From a checkpoint of a small mixture-of-experts model trained on Wikipedia.
Size: 8 layers, width 256.
Experts: 2 picks a token, a shared expert of 128 neurons.
Training: a variant of Adam for the experts, 262M tokens.
Below are experts of layer 4 (counted from 0) of a mixture-of-experts language model. Rows are named router (the router's row for the expert), gate (a neuron's input weights, with its number), up (a neuron's input weights, with its number) and show model dimensions 0-255. Each number is 128 + 24 x the weight over its row's rms, rounded and kept within 0 to 255. Numbers have three digits each.
After each expert's rows: a language model's description of what the expert responds to. This comes from a sample of Wikipedia text that the model never trained on.

# expert 21
router:155147123125176090106123129135110121077122125135093172146119133146116138118108104150132116158132137154152117129134160073116176148129188141116115142144147103151139132132117119118185097133141118129173142131146153130132135136153115081042123123087141113152114064103134110086098151131091128142117121172139115120149164094125151103122140147137111134134085148150109117113146068129117105115094123132140114141152125145122096056103090168146160133128147117136147108165126098102199170127120110082148105108140114131140123091118109127117107113081109142143102070143126151145125152127111129139135133141137154146136134112141146090156093109141137168095135171125128099102107116116130144138164099132129103125091142110130157129150099139130116118147102142087132167136095142116140134126117181
gate1:125135134120075068139103135119083155168125094093122125151108094130173122080116116165138159124130132150111110129138155167149111154151165163106157126137124104130160142128119124122114093144099098159119168115134141162125170100120135140146110136149126136150117123131094132154095136152150129119114095115154080129129119136160116127102116112167166125129139131138130162093157121134141148136110116143072135144142147076132148143130124140142109129098153123106128106181150142155138126151111138102166160140102104167076066128117121185130139146147119113129099141109164126091186141150150097135109150153153131145134108133139131194138156076077133149101098139135118127107114115134106131112134115121147153106113146128147090141140148122121148133102119104084102089140133078049154150103128121
up1:121145128129099141139165138154088148152125139137123130137148092151142170148131133148142090135173134114123070136088122120136103162143155159096140114178181097148115149099148152056134115085144108143145149131144144125117185126177116143122133103155126119162137125130117119117148102154120125102156123115140106109166090162117114140107119109109148111117146155114134117149141130130130106132129115118123124161124118120133117134147115146094124137124170150126127105144157140153088127128150128118140141127107106151079063127137091129160112147142150133124102136134133106140195135120105152146114152140146105100100105127163154128147114078154157088179138162136113129096123110154177136102149091116127162141074147121093088140156090095101072121164129074175093107136093098134104124112129154
Description: Adjectives and adjective-forming pieces after a, the or a hyphen, such as new, natural, medium-sized, free-standing, lossless.

# expert 57
router:136125105125159115120145113149125109191160092148100135173127087093112124119153194080119128131133143114174116127132149138122147134125127144128158146086111139060111150119116158121214110113145154125112139144139133121133156125137131140132137137130086133161172128126122129150122127134124111138151140121108126128144106147132131175124127145142073128125141148166150131075115087153126128145142118143130097101149146122150163087129150107066134127137070199124136129136158168122129115100092125166120142132128141150122124150117119128126096144155072117102129133140116124142129138119064120130126101116134133091119105147136130105104096139098125084076077067071138122144111140136126182134107117142114131130145122087168149148128106127152156138137141122150111107117125132141083145122095086
gate0:107162173138119131165144139136114140158108158118148094163149101120115149122143137187161117149134136140133108147127107129063110105105151151102157156121178103155152184097108145067136057113125148155139097170130093190103173139118143141109098101126138096107141121141130135151113157129161119092161146080134131095117090152109182157101095132109140124153124137143106118137114147148164121125115144109136147126122173106152082138084132166133160121123108130110124122095110128127098121100123110116150098128115148131118132158143133110133170084115091122134130115124132115132142100181127163117110169127141144129116105141176169144131136113115123135131108139115141121136153154142107122128088109124116119116151139130145106105167074131126132123084162108137180132161141175140127161170135128
up0:129126051134136121144105111132118113123118092111102156130126151146126112126092103117121107110141137107120136128094149144151142141175100106126151093119078108116049101172160109170106163124140152110106115132108138101131138106059100134142149114161116125149143129137154089081136143093123140130119134130137136121128168165127076117141146104134116120114132094137155135141125123110113124156104116150118128104126114160098111095154136092086103113127106127105125161195134128132156141141124149149136195099138144159140130124138097163121095135097169079164117144142126175108144157118125122110164122088127113132184149121076066130150128142143135143120122129140105135117122099128140123109182151128139131131137143116143158146074160145162147138151081124093082143126121122124145099101089126
Description: The prepositions in, at and from, and compass words like South and North, before places or times, such as held in Germany, near, across.

# expert 53
router:142122099179098146182149107073098114189134143106114110110108143146130130105163164146144096133112151150125156137135125142157107098128124131092132133125126144091099136136166128144068149130133098124104139138162108133130114110134126178119163126149145173093101102175152164154121080134108153100100133111136091095162170118104137105164158173166098082084148118152144157128093100173166120180108140115117121074130145123131098171106140111092152165153126104116138100144127139120110130129163148105129130120148127105118106178127115115145124143141143186124120104101128144140105126126162117067148157138176114168127133119138113112152116091125157109146109117152118121105159122133100145117144129108143132128137120153131131116148107123145133163092134104136117129123180126119173148105137135
gate0:099146125174112175131124135177139109113096161086170154096109136074110111107126170143111136141114096097131169154114128154125135151130117116117170120092136136087139174152141152133134171086089138149117138179132196137122131141097123132140107118116120096166081104159120072103129118129100151107142105117109133161145111086135117112142157129163124109156145175125156096122128125156087134126153093135137107117137140079124142147142111162130134111109108176141127158149127097124107111165152134127159106123128164153081164110086155174183132120157157107099140094100116105165156087138084100141128107132137118136132137151124128140131117114120108129140112124155112138110133090156146125163144156121097142103122116089100123102117106106159119122113151105138117125101062135131121138128152127
up0:118145137179141149102123095148154167172105140147116115085106094083111143102123130160106135136117122084090150152105155151151126106172131134111161125120140152096125166102119099143132116091114120128109133179127137115140100163131133120124134117118106133188098112131137137134129138144134139130142125102136145135127116073140139152141142142161134106153097139145161095168126081129085169101103160105134140106150132144131101150112103141131122158138107110100121102109101132149093112158167126157140138133136152146085095125109112151097115058166097160136096124105142119106145107120109097114126121124099114080158169158113143121123141110070140142088106109120104170134139078118145125175122116170118118071148132050103123128149118101155148106098093106153116125148138130140157129104102143
Description: Subject pronouns he, she, it, His starting clauses, and first pieces of uncommon personal and place names, such as Pat, Mir, Shir.

# expert 63
router:139106107092186134178146095129077136080147128137073171141165109170123111134153076156128120150126157117188109084130147135124131200152187137127115139125142135154121125120174122129156138122134124127134102151168142099127132133136120150087108105120148145135109134113125135107136132133118125132110138122106098107130180123100147138141112112101202111122147141120143122113143116083108120104098142119118135106150147136150145112102107128147110118098121120134095164154108107151127145162163124133187091146124140131139111146103135107102137102129138142203129128119101143130142134161122137133148142137119139144127125119133168089133095161169163109165122153138110147131140114108150196122123132122165122111137131124099116109138105129137133164131130130150086129096126173148056153170087157
gate1:123127144176114180168088117118130135191096170133135113135156124138154122135116165141133125164131103107134129093124130138109148115162118164109113101077117144112133105142108093145117122125115101123086169151088107147152158079100145136160126074142128149154134128142151176097092097132152111144139131103125109094168087116143114148127073131141101088133131099116102145115125130132118141105118148170125157147122166132137109159161103130144156122144169094178108127122108124133083191130099118176139110158112130134189091116130135171114136087147132130128110160085124122121076131074131141114117145137091152144141126139103120145100138151120120121125125115127152104139152147150146104132168159119070122145152123144117121106117149076139153122134077097102118106139126142116143113094118115
up1:126119126146112125111191151159134154171097119095132114164099102118148077124131127104148152114138134123098106173135102109117124155152138113156111114084128132158105144155131156108129158138130165166133103161111184164156138120121133160148150156180163116130119142147055113171130156113155124085128102135125128126164108122085130163143148096137148095133134156165146110127088132141183124188157082136141121115123184146095118087149093122107098106131117124108122116174095090121157145146115153127122138162101112134133131127144115135161116147157112082124136135134144110133162113186130117140095169090123137124118173140092113122117135117110123132116153123123124168156125144079130120123101133139166160132114100148135113120111145162121173126111158119129115144116085159100138132086123135
Description: Verb stems and their -ed or -ing endings, and past-tense verbs like led, won, defeated, such as incapacitat-ed, result-ing, directed.

# expert 56
router:112105110151109134129112140145151138079121101124100133120161101145107143094113171133186120095165135143065155134112149107120128115132096114100117122158101133167115138137160124161093114125100111132091111123104120139109119145132140107129163125136160090113139184154140106135121102110140106158142140101104136132070074146147147098110116179148183154111131139153088147129128141120163108125135121110136117158116119059136144060130162114112146144144142112111137155112139058142149192165147128127089144121122141153146148125142111097081140122154111146114141123173112129113121155143112145165100120115109106080156111122110103120125132132088067108140084141104113139143160102146164153115123160116132131111138108118147144136139115163125144107121150135105149113124096151164175099114107132
gate0:123060129112113138099135144118101173111091155131140106168125094126123148128104117138123106115134179094133142108114156121160152145153106163132104133121104144127150151123083147141176139108148118106166132098109074137127099144113146106130134108129153123111135159157062153137145161125132121187143105112155151130115099119103123115144173106098151115125139139140113099137122079139094111181089152100123109102104127141107158137135083112154115111116132152149151152124086111148120128165128131114090133117120138134098072122113109124111081123097164168117065132079121110145101083155124115120185141163130124127134123152089150141063125107103120132139152101134115108172118128124128103142125130130154139168107160138129088138142145150132138111150155134170140169113151132135128178116103098
up0:111144146112146168083166121128105133123139136126146128131126113125102096147116140077118090119134116139119093146093122136109106104064143135131124129128152097116105097110154088097170116173113127131169134153099092179146123108117104166102116110091115150138123154107138111086081095106140116122125126093087106149144166115127130129123107114116135115103170148126121154108163122123110145155122110098107123119096092118139156086147162141164163139114174134114146134105138148101156138130115133154144139101143173152089158133083123106123126105127131149162091124150154161112070134157063146126099135140176154096151122130166116142171093155137132124118119127092139119125144108120115134109112129147077165143111170121147138145123130176086121105112120100125140131133105160182159079129112084
Description: Nouns for competitions, organizations and careers after a qualifier, such as season, League, University, Championship, election, Award, Albums, often in headings.

# expert 0
router:152144148111170148153089130091104140179093139177118145100154154138119144147111065155102120129139124161115136098135103151139114127093132165105137117162082120106138096120130111113084126146129082161115131096132141155148121142138108118095106094154114138109147111176146165171098111150115094110112108118122111132112135123121118110150159148124121104121132112138145166157148134141138141134119138117111133107162101120144115169114119098100152173186111122130121110149137163128091114073128135145129166092127171086078118108104152145066107129166146133150156100105133134078152134151136098088122122158142150143151148141120121158120107114168164126127151131072133103151117136137149143112163124081117128108113142120108113126141169123084114180111089118141161142152154131147170131153159145
gate0:109091139100123075081113186164097164120102160160132125072098124126149098156152126129127088133062114122134139139085126130148138101120145143115119107131119120119112145157106148158140144142121149142130108148156113156099103141147157080087124151132163114124130139120113110147091151165121128127095140179145123132110137120130138141147169126091204136138129121133126136105141107090134159098123112099114114119127123117128165103106132124110132105110168111150117127172124125123158140085137120138101145132144124142133135183120143081111142162153089123116134124194118104161105135117121141138097112154132126132120186126076138083162139088159110142075137124110129178134107107117129135154138095131153126140120172059156111099116160129135107091112158147143144092116130127103128127168110120
up0:112085088112071114114129147121135124125163140115121130117103181129131142137125087180139121086135125159122090142135120185110133135114111140121115136108144131135104154101111089122090139133129106120189144101151125136117139177117163131096143080137162116136125107120126112103164127150141111104095149124116105105116128119107090099149114153112148119133167135086119102098163085113114168152083134175116114161153143105130161123131135142153113127107150129141145137142135145135126123104139138129161128098122108132157134157133110128101107121114164086132117133172102098153136081140118148147109104093103107144088134156152149138120124069120162145143138165118119137083084143152097136123140132115124127104126167142082130167117095175101052082119119141119149176121139179095108162157123114
Description: Middle pieces of rare scientific, taxonomic and foreign words, such as d-oxy-cycline, A-pha-enogaster, un-phospho-rylated, around species and genus names.

# expert 19
router:140144138105134096106156137151133117104152123139126132167141101151123132126195125144143105084118129122128146073124072112150122156124115143156142125138131175127112146103112164123155123135161152119156132114174139098111115178125127164106089166133127111113106073155112124134146151126076108129083091154138137117147160136158160126110149108085143133122140161107143089150116154162109165121105094167118122145150118129112103059114130068122114135083092134130125149126144136126136109130121110124136163137119168106078097179125150104136137093158133141091146140103142124106105145128098118141165125121168145085123105155123122134124107157121116136151169117112136144146120080153142176100157129114138195160113069114154132099163127140125136150169121126154121113152140159140156148139144111
gate1:162101154122110122117115130128132123154114137076157106190156121138158166135125123134098142121133136057144087109148166111115112128127102134140147140122146107153097158169121113172134135135123194078155129158086101110094096144116132150158095154093167112140082156126134132093133112110105107121111111155156112167114114102170160109124128108120132126128129084121133155116156139130133113147104075147145112158124105154140137143135146150146119109140132102114085122150081107115169125144126109103128133106131160147149128130143166114109151141161150122120146113217145138123143118165147127150106148095085114140095122125100189131130150125130129133106127078145160138137106126186128103140116114144139131122164143104119151128125121115159109105157151125130168133110120050131122154158102110
up1:120153131096121114144160148121062143100112129176127166102114150133132092141120136124149126139101139122132163155118115131145119130179134095079165139118156109119122119088081157102108166094158130139102124144133193136107137119126125110117158083141073112123126092155097111132102123147105155104130115164140130152147088099146088155110103068150121148108163134100123105162123139110126095113127149117091122130157097107122101139120109167073151185085142102138092143102153143086130129143110165096107127154130141101129159119115101154147133139134131165113113146118146090121101124080133135133148107138086115117139145155132106115112132154145155127141114180118141145100127117124147153135154116139110146143113087107130147149118074104142146163131128135110128086142119177177120072122163128
Description: Past participles, verbs and prepositions after was, to or were in narrative prose, such as known, returned, took, over, under.

# expert 55
router:108154121167146102095105154138150135163147130105155101109096146088142104125120113158151114139144134129127147138137130132123166103134113125110094142141132075112133111120155119132156191130146128146110178128122118133149131137136139098064122150146134146161188158095154136117120107111143157113093130121102098095111076153137118142110059098094129159126159088117159137091109119098140152157116140136135152115173134127126093137205166096149150110150121113152084156160095149121110143119109110144109157122116149146100129129104143142141118062110181124160134157082125123114175118104132112119119162161127155128085127145125119105161138107142114116126119111115142124141138159133149232138112116119132127138169108120134126130124147116127151103142158122152127104100141122120106097099121125
gate1:180137140100106138091139149143051149119144116097151112086120177148088097118149162110138118125102144112113142130136134114120136103108154117157139134169126160161087127118100139110133099123150131163159124139136148175093103152135142120103105115104145119127140113120123133127088139158104137133133134109114137176130173103076161121155091156155117148132113132087112167111128168114131117143119120100110168127119090124125082112144154146175142121111145094172135070125140123104136111150138108083147097178133149117116136135182113111135100107141126141105152110156124108104095140160137091158118132115203155123134182097158171116140117160151087138120126122147168124126117094127133149082097102163132148080151142119100152120139137133112127112141124120132124180112143121111158116111120116
up1:117128130097099105126128127150143121123119148126132085139137134123150111112090093174110134107144133159115106118116120171101116124126149085140103120160085130148165179167130153104138143087119140136146109160126164127102102120140083127129173111146095135117109098182138181108115143114098136096140134126111159148120185136099160133171113127148107138119148136132131103144152133160145086113102065088140152106102139159145070140117104137114116139151096145124117098135099104132113093088153142095116109113089099140118198100108150126140147128161111121064097116139110142100118120141184112141125161165120155138115134135176178127148143162116129102150079109133126160118127162113121145140145112123130110133126116128166135123146101126179117098169148159155130085132152116132091140136128123
Description: The word of after nouns like group, number, part, member or Baron, as in group of entrepreneurs, plus some the and New.

# expert 35
router:099120143134116099130123103098150102149100127085063112147129104118118114105153114101154124161095088131132146133121152124090109115126132090143116150131138105141140166072120099138152089150124117153146106133077130122107117180150140166131149137097165125101157077116134094093148139097119126125134149146161177115124133156134099134134104138125130118130133156095137097092108117131107144122181101132146144135150151103128134206132117139153107092106131113083090105130128139126103134154146104131139068141116112147149128137110123117165105127116103061137140134104128162078124122100072094135077134112106146150130147114124128185084115128131160139095139143113132148123133122124112141130134113147111110060088145165132090117147079168145090104138155125141167116130140149115118135125131148
gate0:110112144106122101128123151108099140110162097164140137153126137076152154152087118124125151134151087136090099147171088136115118138145064157130140119140132128112099119158100096118118159129098084117144129156148145116112149120123162132110106169140101114129135139106108119145130147171163122149155121076147123135102094128180093085144164105087123091132131132138158125145138113134098135168120171096109109116118144139105161135121112164137107135148135139145191165142121132124141085139133120109143144103161096157134131100132173130102146133130117177154121144149081078193126127119111144156180105128132101113080140144132118107103129093160141153109125127142103135127114102142164068145093140101169143115153106126110118066122171088157128127142106131112158137131130146124126135138143156
up0:147180124160143160148148150143117119139090156120137112123128143189121130088155152126120113093121158082121132133082124112120142126133118088120087149121141147135178083096141142155136095113136154119124098101120147135150133143142109162090147140118166161117125148124178126139115126125107130142092084129111111146155156102085132175108147131182131125109151126148098127117101140088106113096128142138119144158139109133143114108123163101135133129143158121100079123081137121123113103136159123184134140131096159077114091115113098125167082152192139135124172137107108145115116136175147138123166126069120120169152107154107131098176110131106073146144139133129154091134113156140121162136170160085145159141156141121147147181124130154118138106129138117129110140135088116114137136113141101
Description: Opening parentheses, brackets, quote marks, apostrophes and in-word hyphens or slashes, as in flag-bearer, You're, and/or, (USGS).

# expert 9
router:092146097117138149146120118119196131131125143122163136127110125129089112134104125094134095135108118049110028103123140091155119148121092172147129183122089126116103157111156117121130156149117120109128133120160127128159119159124128071055129122106122101118149181139097117083169106150088113098100124157081111116128133130128124113143170114175140101119116107104106134097115128117148138165129127179124144148120124089144150117108142126127142122154121124122120127096097085153116111117114133138158107121124135129122139145138138115098170139136066124134167099086166119124069094135110117138105147153098104147161141124137120134148153119122095142126136154144118136134123138120122131094158109125118147168124098127124081104114147091137124090136113118126141138109085102113119101132161152
gate0:126123152106148116105143154135108129124119125138143109147098122119115134124086115139114131170100145141155160166084110132106114126149147148101112131128134145113127105147160144145166106148149118110088114169111173097108130142144118134165133126135097113154148126136148108140069130147147145125146162131105178124106170085066174141077135116071176107133100113076120124111151159110171122091182084086134112115092101111122153092170121146165098158108155121123115133142117161100136126141129104084163097124103125127094161125135152107084107138144119079136109075118102146119129144156130146112138107116108160140102163138108135096135161112122131127117090122104124155159119159114127118132140109109122133133129135172147154096084100119122151117169112129126157098102125060130121133161145126
up0:108143142134127138102157096087131154121157083112127163103112126117132138143144099124132131103120127134113100112162160160122182133128136114168145141105118103153128115122118159142119179106121114131171121069125094138134154115088124091132105161129123145095134118100130109119132166142098097110126130136128058138126083121143100117147133129135102162124111142202136134127135097141112113132086163113104099154148143139122147121118130111102136102139083127124134160132141066183147128126132160168078172126147176113156131154152119118162142159168145116160111159143136099128116153159148136147101115108160074117138158131124094135122111122177100147112179100149140160090109087139141126147150123115178115141084171101121115090148167131109113126128131132139134090157128160125160100120110125
Description: Digit pieces that continue a longer number, such as catalogue IDs, coordinates, date ranges and scores, like 983'95', 1825'–18', 43.'23'.

# expert 20
router:148139151138133114095119093128106142092095067109074169146146145127165151155103109133183125117137085122100197123132163135129149110142085123115128086137154125142144126121112125113151108114142120102162123122113127123087134154150116112161135165134115096082125168165098107116153129132156138101106135139140127148168096139118092137112110177145131123159150094144120122112106109170112157091127138055131130099115138181096164171101114149152117125084121116128120139137114149119149095173132130140170115126159136092116162150108120113112141126152103107126162134152118134084097138144087157127124148131123136155138129100114132105140070127124081110114126129133140102115128180138120109131121141132155155117139109132150074101154135147138099143145107108121125104136168127127135087089196143
gate0:135126171086142092096153133096099123102206127155099126116104135153135109102137163123121156150109102128171144119135086142128163140115113135155118090118114122149130099158148161094133118144145110098101174081134085182122124127115110139096110163168134186078116113101128102190120094130135151152094087154160112172112121117127090094093140120113119137125134102142136183082141145131163107136130134177105112142140147115110132107117107175126096156162120128113130123104139138133151133130122130135113158104126134133117124134110140137093095154118141124132138112155122173157137122152130151134132089123134110180075109139083139129093150129136141181108137162144148154179130146143116138136146188144133130103128160108120098104118102115118132139108117107109102125105097125109133090142091132
up0:173147133147101143132094129105116142177103103129134124152137149117146120124108125123135122106131179124107116119099155115116100106139144120131135091162137129076097097153133112138131136119116136148141102146170161125135092139116119121131109108132156095165136132142079126128142165159117099107192160101117095104147180168152114132158074123084159100136114136090081128139142114103123171112093113110126141138161114161180126110140143051116143098083126145142104148159118111155119116123141119131122137158154120174136126129145133122117170139114098144106123116079143079094132107113142104131110172163110166080140156117188116156157129120140118067093122126092055154139121121128117131149116103141127103154148118114139160164122130144153148126138114122143139120130155116105118140106155111
Description: Dashes starting infobox or list lines (- Labels:, - Awards:), pipes starting table rows, and opening parentheses before country codes or notes.

# expert 30
router:139137148117120094149113124109151112106131106110159150127143130116137121127121097174131082110145177143134172139138121114114153128116135111143116166128157138107132139138074138116129114140139155132133148117195149145124097126124141153081150116144139146159148041063128109147128128109144168128110151127134131167130155158155129144158171123112105134152145098137140121142156115131164151092179107113173109136122142138149142101091118116103134097125081123126107186096164161124134117146099082148141041124095105130158082089131151162133138138157139107133099167150110127130163139142128134127129113118104123135138130110117105146075137125123152119146109084135137125123114122132127155136076162080147127136132114136160127122162123127182091131169083112129132133122113106146111111138119074
gate2:086099131148147132123134146141147122123090152133096134117095135149124113124133113131119152063134125123147148185128101141148135133113155111117144151135111172094099094114159123130149091084176132143149132135149125134145122121154131132130123132140145151133133136137158148136159131130134142138123138186126129128176105136159121135074126117089155102087084142144137120093193130108153135095148086118126089143155144119160142176148112153139107097101126147096130104142129107131182141157131101116126128139083158122145150084101145120129104135124139158117139124146092152131147146133131118090133148106075143138142129195158100125145135177130156117135132137120141115136146038105104103077130174133137178137150153112154110087124120139132119154103161116121129126106111120135133139162210143
up2:133112141186111131103158172141135142126127133115146109146113152143139121170125190101104133087092158126091140136113119123156157112128165144124126169148134134083105105093098102085152063075140162151097108084128114155132125113137164113125072157166153139132185113124114162182163125172097136155141133155102162165134142113104152117130113113129148121085113130144114163157116123108164084083131081090122120085135099107175136155173156129138098108125121112147138082149137106142119142138164112129128140141109109123129106124148135089131142164153151127113121116120125149150119123133101142129086136110132165115112163137159147123144100106114124113113142136105113106144138111112140134086122105088154144105138131130119088114146131150116122105135151068162128115092111102090144137130150114
Description: The and possessives their, its, his, mostly right after prepositions like in, of, through, to, starting a noun phrase.

# expert 48
router:099069136134075130157174161072096107150155131126163122131143153109150107132134118152142141122101138142117099123172087085144102114117146133072113115152173136153112135093136126147112108088157111144151114136119110142147103162117124171161124144134103121124125100146150151143141104143159136103128071125117109111110132129119146150093152112094118134122167126129168119111141157143130131131132152104125104126123147148094135137116160132137114152165161120158125125131129131122145082126124136129128176166150126153084150122155133115105146123139188142150142105165158133100160078141164118100119125110115121096112094180122152101128136130070195131160122161071112130125089105111104121104127146112124106154148177139089140163120135150110128161114094114131106171142151144119184158104137115
gate0:143128092114122105154158155154143123095147121131142164155140120110146140125149071118105155142153154101139118123136141082158142143084164086103167100142135113140132131143147120126109119118159121111146146135119130127167117178152109162111133132049139143120171126109144119170169119116099148122163125098162089102130112112148150083146138150116140115095070216161165131116148125082075092144163098101130136110127140086124053123116135179104145165113138118132100156137097122128140097153137123129149114118153122125138163119118114138099120044116141105140172124102095132130159104154135111092113131126120151144120148131146154103165154147118122130114114114129115118124141123114141168120155121123144125123124107121133091136161124175117131118103131133127168096100161141119133121140129118
up0:136121140101119117099131174139101128089114160130079147145136159132090112166142152123129121161135122151107132155147147160093141159099101139101124139145098156133124109140070097105137141121086140174130152124133103183130142141137127113112077096123147133183140127144113076162105135131124102107129109107148144138121139182098084110126140159162122117122129109145124128108104094180126114090135158111160129149138162103117140121139105132118110154131130158153144112160140146124152139108142121125081131144117167149071157146111125183142152081118114092115114143089114081100138097122111089151130077099136086154140108148167086141148098124097140139137120191138128100130148121110080135164108119099087116092140139097119141093138111094092119134154155148092135135143130138105136143131119110
Description: Short consonant-heavy pieces at a word's start, like rig, nick, Al, St, plus well in as well as.

# expert 7
router:134178108112135117093156099105126121138142124144076142098136146142124117101141117072103128114158152161119091113115150087166163106116156141160125130141148102095145139137098070101159129119128113103116149160136131110122135089124132098073137131126120099094121074133129110093152103141091123148175111161100150113117168134097154120129127131118074166165126124136125128116148039102143113126122138174127106127128143152146132049147132145150171130151104115116125080135111125133182140095105126109103155106157136168164160126125160075141135114105151147134167134125132147104118138128137129080130107150146166074125108132134143104122106130153106138096137157111126104108142156107116112133141123134148138122141114148140142145159108125097126105130145143125132132117128118121151111103097206
gate0:121104154129082122140160117161097099119084076140149099126111116125141165100122111133143139138113107083109107113101143147152089150168108115148115119151121149161147146124111141187158172132159149141187134152102143185078118100136127135139169146160139101155082132168154110122157134136142147144110132113106144154205136138130072119124150167173134119092151126132144130134163122173147135127144132108105109100096163152094153129137131096161143116103128142104167149172119134093151129135123162165143138117128133111120131147128147100125117088148133136187132136132110147131111141123133135185113119088154138120125113141133131129102138142121110144145160153117115152128157153115105121120119157095117116132130173095150115149089150140107138153150099094130159139178144092071158122150127152
up0:086107132172174113096129136094111126134115143123141109102174098133088155137141157163144122133134139119143155182160089161130140172134146138110078094104153128129118154175138163130091145095101136146107160108113099101138095146123131084136139139100131140130123115135076152164086081143130091122094111119165129098078101154094121150126089134097173107141117181091118098087131127157133098092105121118124103112160120125150101143121116135071121105132149140132102122116146143158122153159101143128148122101087118080106166115092100171131147155149160136092100156122158150103158129144126122165120121127099127133104118160114128132129106131123135133146052102149161118108085121134121147142127155145108081139111149103138126134126136141152101128104134149115104105148132145129105142148127097
Description: Adjectives for nationality, religion or domain and adjective-forming endings, such as British, public, Protestant, -al, -ic in Quranic, acrobatic.

# expert 61
router:132138155146154138149133150105135147168122141153158127062154153102133126130086135103152152122101099085098095090103106110134130137142120085151108136129099118130151128151149107159211126112139162094067123108128095123105134120147148119141108128105107128156139188143128132118116139156122146111129149138134115163155126109128147151126112131140151079113130114139159102163168111183150112149116129109109171141146119132102104127133126150158107121091098169159086095117124158139131171138125120110137123132107163154129073114112128138108126129088147126130105125197157135120134114147114156111126159137129144090147127120182133168157092130156098116138090152127193142092135122137114067155124133140144153142114180108109153170127134142135116141096127154126128142130134172140096104091127140
gate0:137117162152119139187085118192104130140159143130122156137125115170150124150110118133143162119120133133131113133128151087145081151123118078153161162132167138129147164099111117131137117078142111175157123181115125162131105127164158115159119111128164104104145139106137125122143152115152107071128119096108165116152127120098149148121118141126149146120160101138113152138124143147145123142161138100130131133102160141135108096106114141133162083094154133116128118150125119156115143119099122113145146136125130140150126152131159080128135160177083093137128181148121151106118093165092180141097141143133155108166086118131144135146114127138149115136118104109084162136110181109122123138134097122137117162089140181202159121146138121095174128127123144153141095135168110160174140126097152
up0:111118062127160135150145132111175139151100135155126104105141139122165137124172110159092105118139157131154152143161165131123147089155092119081128092138133111142135137123122157119121109149143143126152158092131131115117159108087144133185134104119129163131126120091105096124143105142135113150110138136102128133100087066132057150108137122110130150150106144100144121128113144123132132099088102154157081121161129120157145131109141119112160148133108127161109130129103138123134152104141141174120121104133124091103138131107138133135145119115110115100135094135124097141156126093133124130124101129106148193065138131165123077121111148082100169165120135168152130100106121063141117112124100107130172115142117100090154152110107176152126057103174104142105163137105132145139135135115148
Description: Colons after infobox labels such as Website: or Population:, list dashes at line starts, numbered list markers like 3., and table pipes.

# expert 42
router:089132106150131180127120118155097084144116134124124126141166104138119178116176178087131136120076153183143110151136133096115084157143139147124120166089103148108124149167133150113156167141160150131123109162117134146162159090132161153106123131157147136184134156127120136145169157143156161144136107218111114154111133141123118136124152105131113068139156152144115135123104089157144091144136133164114128144157100111126112123100164127152115123106118159096129157129137184123109112133110113153131144110138142162133139150107123085125129122146170123158153091128158131118136121108153102116150170136130143098133113142104137078107128121118123132109100128098090125134121135096123138171134178119129078159123080142111107148163101160085139120133118143139146149146097097135153136129149143
gate0:123104133149108116096090148094122146130181120141126131168150099165105171117118112086146119143106079115145194067111117177148127088150130146114119104139112131113137136169114127105152126134138144124116158157125073116121081137140135107108141133122121130099130123084150182096111118111146148144133141132137092136113097125088104097153146145142164135116140141083153151151134112154162101121125152130124179107103157144139171178120129138122135134109145101150150138119107170123117131121095129083088144102161115120146117140178137153117108197078140158162135144107124134140087125141115099106087122135156111141129115105131130129107136120129137162111117078132154125100183112122109106108104117122109121113114183079132144124117135087116149098090143141138161130157149130123132118111178160
up0:109147109119067134126127177132139130150126138144095133116121131163074163123140146112164150132100125137135137109137114124170082136164118120121125132120099157108107132167101096105125135076138140112081148138110116081149128120165172116136122131135170138113139139116162156109138170144133162151123095149156138158121094093144154079046145120134117120122137071137113138116115100133157083086099130133117166089118109136112101163095144126147133139159165153093108149130100166108118157154135120164122133114143152140157131154160123141098118137079182165158131130154119136148102114113125103109144161142133179131112091138098115127092128104118117113125135104120107181155144141120171142103141136155098124106130156120108142125144100136104122129083171118135155157090114090120107164111148118
Description: Sentence-opening In or On before dates, plus on, later, early, born, based, located introducing time or place.

# expert 49
router:109156130106154089120153137117129159170185117122093115103159117095108164134172134117131105135152181105145107148169142089127100136144105157114126122141124168117111128124097128142132152095089151130169143144104125119129142102132158176157146105125151108167098134109141130134136160143129120140195122103116147176133085110140144094134153109109137151096131099147143074152152148140155110148124122121137091119103115117132102102113144131157084125178120123132116108098114136128138121116137134143099141128123126110148172077118132175115131086142113101175106131121145108148123131142139173157120160177129111097116123142115146127120156134132160099142174123107108092162082176103080109114133112124107171128141162140146106118135083167133148142123108153119178094130153146107181130137175128
gate1:137117128156144130161140164167110117104118130152176066138118154134161103136145141094152108131127143127107131101150162136122151113097116127103131123133145135106143147132106147105163070081133129130112160155143128157118163148156115103141113140194141115121143135138156139154177130137104115112125136104115094122110141147103141107104161125163143117100125144166102140143118147151158090084126095150132165159144088086126143140151093111096114092130155144145174130116148123118108119130157142122142150100122113179151114124123164096111136143070105110139130126076105144128158201122126135099088160136133133155141149122137136115101096147115136150156171167086078152169159116135128134119083090074094124123141106146109103105109121152137125140172101134136142098166133118136141170130145099
up1:109121138106148122101105118144122125121152073147125132144089164138111138122142139129134105138095087140136160103134135133122157086096138148156157143122108144110117152113105083118098190137115121121117104116152136127161100157121113143121086147124117106140132128093128129140097166163191113135085135134120085113141104098146115120102094138154090162126115116142135142135098139189126139107097109144112119112166136147169162167112155142161143151119146113102124127146089130127157114077115103099110113117139155091110127168073128112092153126123138158121155113131141150104122163146087137099168119119078134121147138087118138119108171092139096120150127146103129152083148141125143118136113108167148129114181206111101134133143112105098123124061130087093134116142126158144106086145100117
Description: Ordinal suffixes and words like 2nd, third, First Round, Top 40, plus table cell separators between numbers in ranking and results tables.